Experts of a small language model: 32 bilinear neurons an expert, a softmax router.
Below are experts of layer 5 (counted from 0) of a mixture-of-experts language model. Rows are named router (the router's row for the expert), gate (a neuron's input weights, with its number), up (a neuron's input weights, with its number), down (a neuron's output weights, with its number) and show model dimensions 0-127. Each number is 500 + 40 x the weight over its row's rms, rounded and kept within 0 to 999. Numbers have three digits each.
After each expert's rows: "mostly gets" lists some tokens that are sent to it at least half of the time; "comes before" lists some tokens at least twice as common just after its tokens as in all text. This comes from a sample of Wikipedia text that the model never trained on. Tokens count by the router's weight.

# expert 209
router:547498426501432500545451466538441484517489442445480460530499553488508487521536550526517445473490463571489463528489461446586473543506564418523529526455528499518493444485444534463482513551462458492455506541574498537543477450553564605536499577512511423596485507483512529523489501494504506549530556537499468511552538507475517525493456541522466543485460457517567439445539458479524538494436
gate0:546482545455469479554549449517494486468465453503491517493497507470440521490464436513505472444545479483534502468494527452550485542554489524480457522563482474427517585570464539513502523543509509566481439523508512426503477628507486482497538492470397505507503502453510548534462393440476463528533478587489583483485457468501459504510532549482534462479524500503588530501463486400544481517519
up0:466488464480480556549508490471499555468566544540455553436564499520496488463486421539502496468448470446543483517451467449544515519534489470605459546470500492506530445466413493526450479475534470540528491501561475518441500531486520455539537486490509563471567481568486545435512455390496545468552455472509579520546506491444516473461533488451508479546481401522499492455503535516540546558460
down0:534549427427502511492492499534513525474467484554487508503519495579509547551529500571527498510577557466541442463507464519463458538551534455520575469493427459446461506466525472554554492470484569541523543467495495521446569517514492527520511493515452545457560490488500452551516508481500502546512496492506451534515466483491524542547407540503526470565562458472532569523419380448478479517417
gate1:529528488581440490477495550478522508555486530530532498559444474497539534577436553544438430437492501461436522530491566459514468496538549509547494494563425555551448480476498460457539475456514537423510548438531554502535467500506492530572526494563493411458510558479491493521491519457601534528461518498486452425493485535490533465510496471536464471452523451564550491527498486516495563557485
up1:440458521535500529487503558443529429490511512456484550513472487489510551430435499482513475455481551523524539538502566467534495481552494428520433522562421639514512483510413432469540433484458474493508448534544492514495492549531477468581522530529496473502531519478371513475470529473444474528440479499471518550492491525475447412537519511512491538475465488548581487480497499485481514525475
down1:501493488409640499513463456450545514454576536501519497499521539488463535488477479488515570555469490423460428484508499539489481510453474478545544484429508435561526503463536492531442511507497459500547500478511460497514538489498482431471548475508519460543389500472551563531524496531531534568449496512432552474635478528524485537488512478467477441496487476508503587481496492522456491517534
mostly gets: " (1", "}", " (18", " (19", " (", "%"
comes before: " |", "%", "20", ")", " km", "C"

# expert 249
router:443487461503539539466550465496467512530542546588506503503476574485454481530488548578440565541534425555515494547465511519483515493435510526494501522432470502520465475448496528513516429581526567563468432555512512588476514475464432547482439488514531465521574534452465580475530547491538483498530583448498425497484533500534480482463438476519480462469521507506469469473567505539500510442538
gate0:510567529522529470480492495545540552548497548559505521489498469511573525530492527486527444539507548532518486535529506541512528484510502540441517538499483495469489438532467540504435505472486492556552549531509478533468559423492492486500505488489409517498589509545465539470565537429460449480557455515474487499604489447517580510460475396537446463531425451530502489572526419565556531463516
up0:489519551483526468537488483488474550536564541488446492497495478534470498559534529532487566398533523480390526488573530497544529519486486501481500539412448484498484453474447519515433495452523507542561546558465486496560580469500493525611489477506508498548581533498499521495533512540466561470515494613549471484502573493499560467458495502546465553478508583462472524463470485501528548485551
down0:512565476489443507442521544446555520516481500537428482559556554491504500484524508482471550425467497460477555509424494505502477454618526504486546536482455564518455546480553572495473467498522454482543502431460477431502552480461534542524535482519441586531498494476486534515517500504562445498472502501548542508415522529533515469442545515479526526555471460481419559453399512482479494512554
gate1:491557467473524531496542478452439528521534469505469522458558532509409533514538519515519482495546466515482450489548475520509486506573442497503571510520444509507444475474443552526506440514519470470479400530503548524502464488501542528523568541407569482505567391456516543484493521553546525512495523451470437563563506564539485518513569458512463586489455518492453511472422492510489498446439
up1:486554533416431499477550476468539458537522419551458501495544546513481487493481521479491505552510468547452539483445500501449471532494575571509495495527498497498475448438502612481511515503533570511476556476515528536467510519504426448444436528503528549598492443482502560532493457486522464506428517508417501529522555545507493521537521538504555441513520464401481477569431461522447479495521
down1:506514513465422488405520494522502487505493575520526551531521430443477474593475472550479500440503536483531503500408554500517429476525518555478539469421452516509527512555490516473492536514523464518490503508468462490510524540418458575530528457476521526531486532620466521452506521434497543505464477487484487559522558451550503483579509445496458536478556471560506466536576450523483420508475
mostly gets: " English", " French", " American", " British", "Japanese", "Species"
comes before: ":", " |", "-", " of", "+", "–20"

# expert 53
router:465445505559469485445568545439597536519557444505500561477475492510551545585516428509521453481549465507493572539538465462436517484505494498531497504534511551464526537456511487525472417544515450443580467552433440476473514469544445500457525502539510564481520477458478501496536544531413437517494481459438506456513524514562448505419461540474546483484447481494508490456494537462499482556477
gate0:487546531422527521539489493461498419597499518570534498530485508476528466522555505485380495533519413543512484494509506539525471550466450444509546522514465425498520489544506491484545502445482469513498488494525448481451503433455535501582522590481552498503439458480460521514547454543497511503521506541475465546499598557482521540514459442555484561515525547509513507410452453501552551450499
up0:529545529442548478597455445476507420546470535532485463528449455470470466496545525452422534488537459493539491470503518556564476534510464484509535495487454434464506473568499423490540540457484449514476481494504473491517485449464574489534520560473513458486428435490461543551506435567476534503505516567474436566494521534481489483498453452560469531528510550491540542458424444501530587453499
down0:466542521452437588535506464439431555549492445527525530500534466431525555425539485457518533483568478574478528503506536506472494525548555473449515532519425480557522492525523403513496478521512453499497538486484505523467524444497556457609508511469486479531487473507569516563512464519454466478576533518481510534565550557508534586486560448488567487481550570502467506462481549498483527508501
gate1:511476525545502541472556523497441444601505522525487430491519474589546490543534492531447540486556511535469543473520550500469548577466473554469610520464478494476506522497478545452496493496515449501503496491470501502462497406560545495605545451462477525524512538577471427559510511429519419517575552517436564506483554549496455509465514517494523440489530508527456475527534511500485483531504
up1:499534471536466506423511547484487508548518473543463523454472472446531494566531484462512486515531458427450524498527543489492535614494553504481558468454478534536479501468556491481499497503496508532534501545469452542573507447585507494538546454495499501563499471496450489501502564438533434418529597557504535519447571530491527516480496478446505429484465408558420541495508519463500490568437
down1:457433546435457490520486495444515474519442462475473557549459420543528547441530521530497495529431530529479472500527410489537452417554414427525471457533514549491462507436509493473520554487523553441477469478480597490517475533496487443494567546523529528508509483489500549477495509510563575472440478508532509502473468528569570512544466447518492559492497512442568460492482447489564520534529
mostly gets: " its", " their", " the", " his", "The", " The"
comes before: " ", " first", " re", " f", " st", " co"

# expert 32
router:519538495551521510458505445551465541493468480481557505543465544462479532558474552459555490480532500598487460503458547491578502547597449519493494440469488483549503472491483503456481445532480416419511531550455471439536500488559490529569549472478490456551543538424497457513555550530505488504483516561443515445490471435520491428487477521534490538477490459564524521540533440543406485469476
gate0:553513557463563500496471513488478541474538599494465527498442517507541578450431564515500444478578469554495551476483546516554514474502455434520437501469428410566503499548492438429548446428527448418483514512506494517525469516511463516557531485549507471481523556516485529426445444488444517507537476550539485456509548523533461448551508457444531552531545470529508510519472494501496461488483
up0:503491493416592510501531510531518520523501529456504527490467540500542586500477540523452447479521528531491543489483505515563548495481464470561424443442482487574491519498512468414472465481507403427460548491560518485485493540551523516563455508512495446514525509506454511407484533477386515456498494505573478493498506475534467480551479446489527555487568407542468500475564546516477432485525
down0:502506450569512574456525464563410501598573454497525494464480576539475470435541499480576520515523477519542515482515454508525450514504571541495519495478518546560501536486541528487578557525443569447543506504501537482486549485540498471540507476470466532493515440479560484524571518619515459519451566531512515517455511534482489566443489481500446532447473563526473531552557488527493506540500
gate1:477536538517625466493520534457463536508556468512573387442530505542463495474504464524461538579407512509459521454496439501495455532539555451429403513505533527492494437548551492467510516501510477517505556502486507515538484533404515532471524446490496537489523505476453502493475488501489464473468501497450478563549490516383533522486575566523485477512469486478457491465444457540504513462447
up1:509465524502562449492499590432488529482496524536524448428512494460426476445517484558459524488446454505431430497575466461512542449578539474536534543497484457475428475532520493489499459515469424591471505577452458502535482557518572545550490429516458520475505512497374467488489511520486481513512482445484500526449471488458554487476459488470500505535488504445481521496475512476595547528502
down1:464542566497536534458549485530585526558524501548495485486529471491527546444452469502454475520480429448467512473494496564479456546515422532504509484487520460561481504536528456456514489391520578460567571514518539516538520390428481555522475489479460516506577472473533448476517467542520476506487554543479439427496499573524482486523475495457428506524557479553492492544497453510414516504490
mostly gets: " century", "–2", "–3", "–0", "96", "95"
comes before: " |", ",", ")", " century", ".", "–19"

# expert 156
router:484426519535469473496499529538561498485557492525509430518555399481456549536470441537565512454528487480482559522499536448443504444475512445455560553503535543534579472472472565478427515532571566443557491550450450563469531456541442466522486541507478542525573490453519510524525527484504431517535490480450514464470558461572472489461464505483527476491532535542505458501565493501517492552444
gate0:519535515447528538477514411467519533564468398557500489420494504515542461576487469530518485521473492466509537481535480520518466603478509585506593528493445524513506473432534513555525460485523510480501421468551460498442591531448509546449482473477506525478495538501515511522506490546455456433538566514489484533511527530490544510531489521561475559466503513508517638521510511542487545452469
up0:508541519477500467481481442484490541528471492481473522500499512592511498511490485521551495546537489498495492541531435516533540522428549566467559529495462519459493471463451520551523487469519470555455481448544515489468603536477495577539582455485528521417530493623449465418493502522452464483508601484517521485502549498485550473542461444551497521499400453485561529539507492553512528494427
down0:545530494405515423512480480499539526571570478443505500391480516461498524527448438542540547500493515481488505552537535479434499535487492480492533508506490495507463515520500461524522378517507500438532513585518539523484463541510567560484517517473466508444477581537572493547500568541495498541555574442587483506478565490523546494495505467467594502545463490468556517527472479500525491522556
gate1:532587437510494472557433469547490447452457602465481421492500480501503472408537563429519532529514492491501444533483506552469542547504536474516590425533469458449472477502463523542533574516497462519457532525498486505614503564504512519480545472493476507507480484474526490535463462520465536546425556512508474519513537449463579492483466532480479468580475464464576524438517490488520525489515
up1:531565487513490528574480483522517454502473571468522456529483482487516438439536598431494501531457495502513466560495518513475480541500558481530562444535496457403464465502514592546532598493496454502470507499514441492602512535505506496473529459486447470530467475447530490545501482533472530517404551501535468499540547468440589549471454512470482488561470483456571527461474499506555536455488
down1:541527506500440447530423506511458437491607524479523449474465534482529491432478527488500531465518495541532493568434508548446440492482562466502546469514473508363491472463480483567530532559504450500446543536523548483536454481497540504499485456461486495474464458466509541507503476519488538475413510552489498465488557377497574533468542533561575479515460484547548532498517508480504474483450
mostly gets: "The", " the", " The", "American", " This", " an"
comes before: " ", " first", "y", "re", " same", " f"

# expert 240
router:465539440490491486467498483538477508507512446512552538531501543449448490494464573517488490498514473586452444516470540476554459554498554468501548439464475522524546477483514531472444469526469519463448517606466465484528548459517513482501439453498578507505484494444511468515572513513539462494439573499505494505511504430514523461460462559480398569473522469504472546497538460543481637444441
gate1:441554524467534470463555493476552515480518497459573609471549475445511507582445490486473483543499563505453522441547500497483487524505499508520580486450520459517504497548562522524416562452559482441519521549566436451505480413443487390521481457493492517503539542539518495511510506547434485482509468512452533527577486488514554510502494484553480519521496536501488507492594561532533567480469
up1:547561563494471487579476514516481573456466525480457473469516536576486495536511525482506537506531489476552464490478466530507461482512483484482485493548499424517496519483486461528559528530481517486514479530416541449555492516555457648494557546535502485530434414488564525499545559471592520541497513515506518533456477536526500490412478570520528442481407516529482490520481428455452440506524
down1:481485457547497528502483497488464503477463583516519570474484499439535471520430545385496544512487473478533445497472511423561469555457482530485557515479542491456498541480436446529484471588496454518501457483500392469503536497526460501443503392468595508504473504476494472462463461457449471551462562427524478543542446515423531487449482520524493532506513536521467531526556499516505568480505
gate2:543555529544568510438486426623542538485438498507492463538503487508482487497470526447527534525524557527490538508488470456484426579547479459481503454527457557521497458477601546484479587471527489590467534527468416464491452479466514474489505478443468475501468529410475486561546483514517477502451536522480470514524457518494505501499553478466487498456402499528512525406479454549521540520491
up2:529615472534551541478471483565496549490477488540482457515491504505507482495444503457501526578472544519477503525507471497457438519535406528465462474619485509502492512438591509532473547473468486502437530482442461515502473431509461550441508560430495524517373547417533523520517495487559467536528530473527507537521518502492519535529580484496482481476510478485495473411456481452547512521543
down2:541550490502474514474490550470523505503439529426481481540485475521478507534529512510545575483518541457562493510470448467510509524479500433542455454486483522470468414504522484532485517532447501548484611487481518487569494548512508512522511485448631501459519410569570487479473463513452543517462605481502469462526502514497524519454512456501477468584396479558541500482485445494574500485442
mostly gets: " 2015", " 2017", " 2014", " 2023", " 2018", " 2016"
comes before: " |", ")", ",", ".", "–", "–19"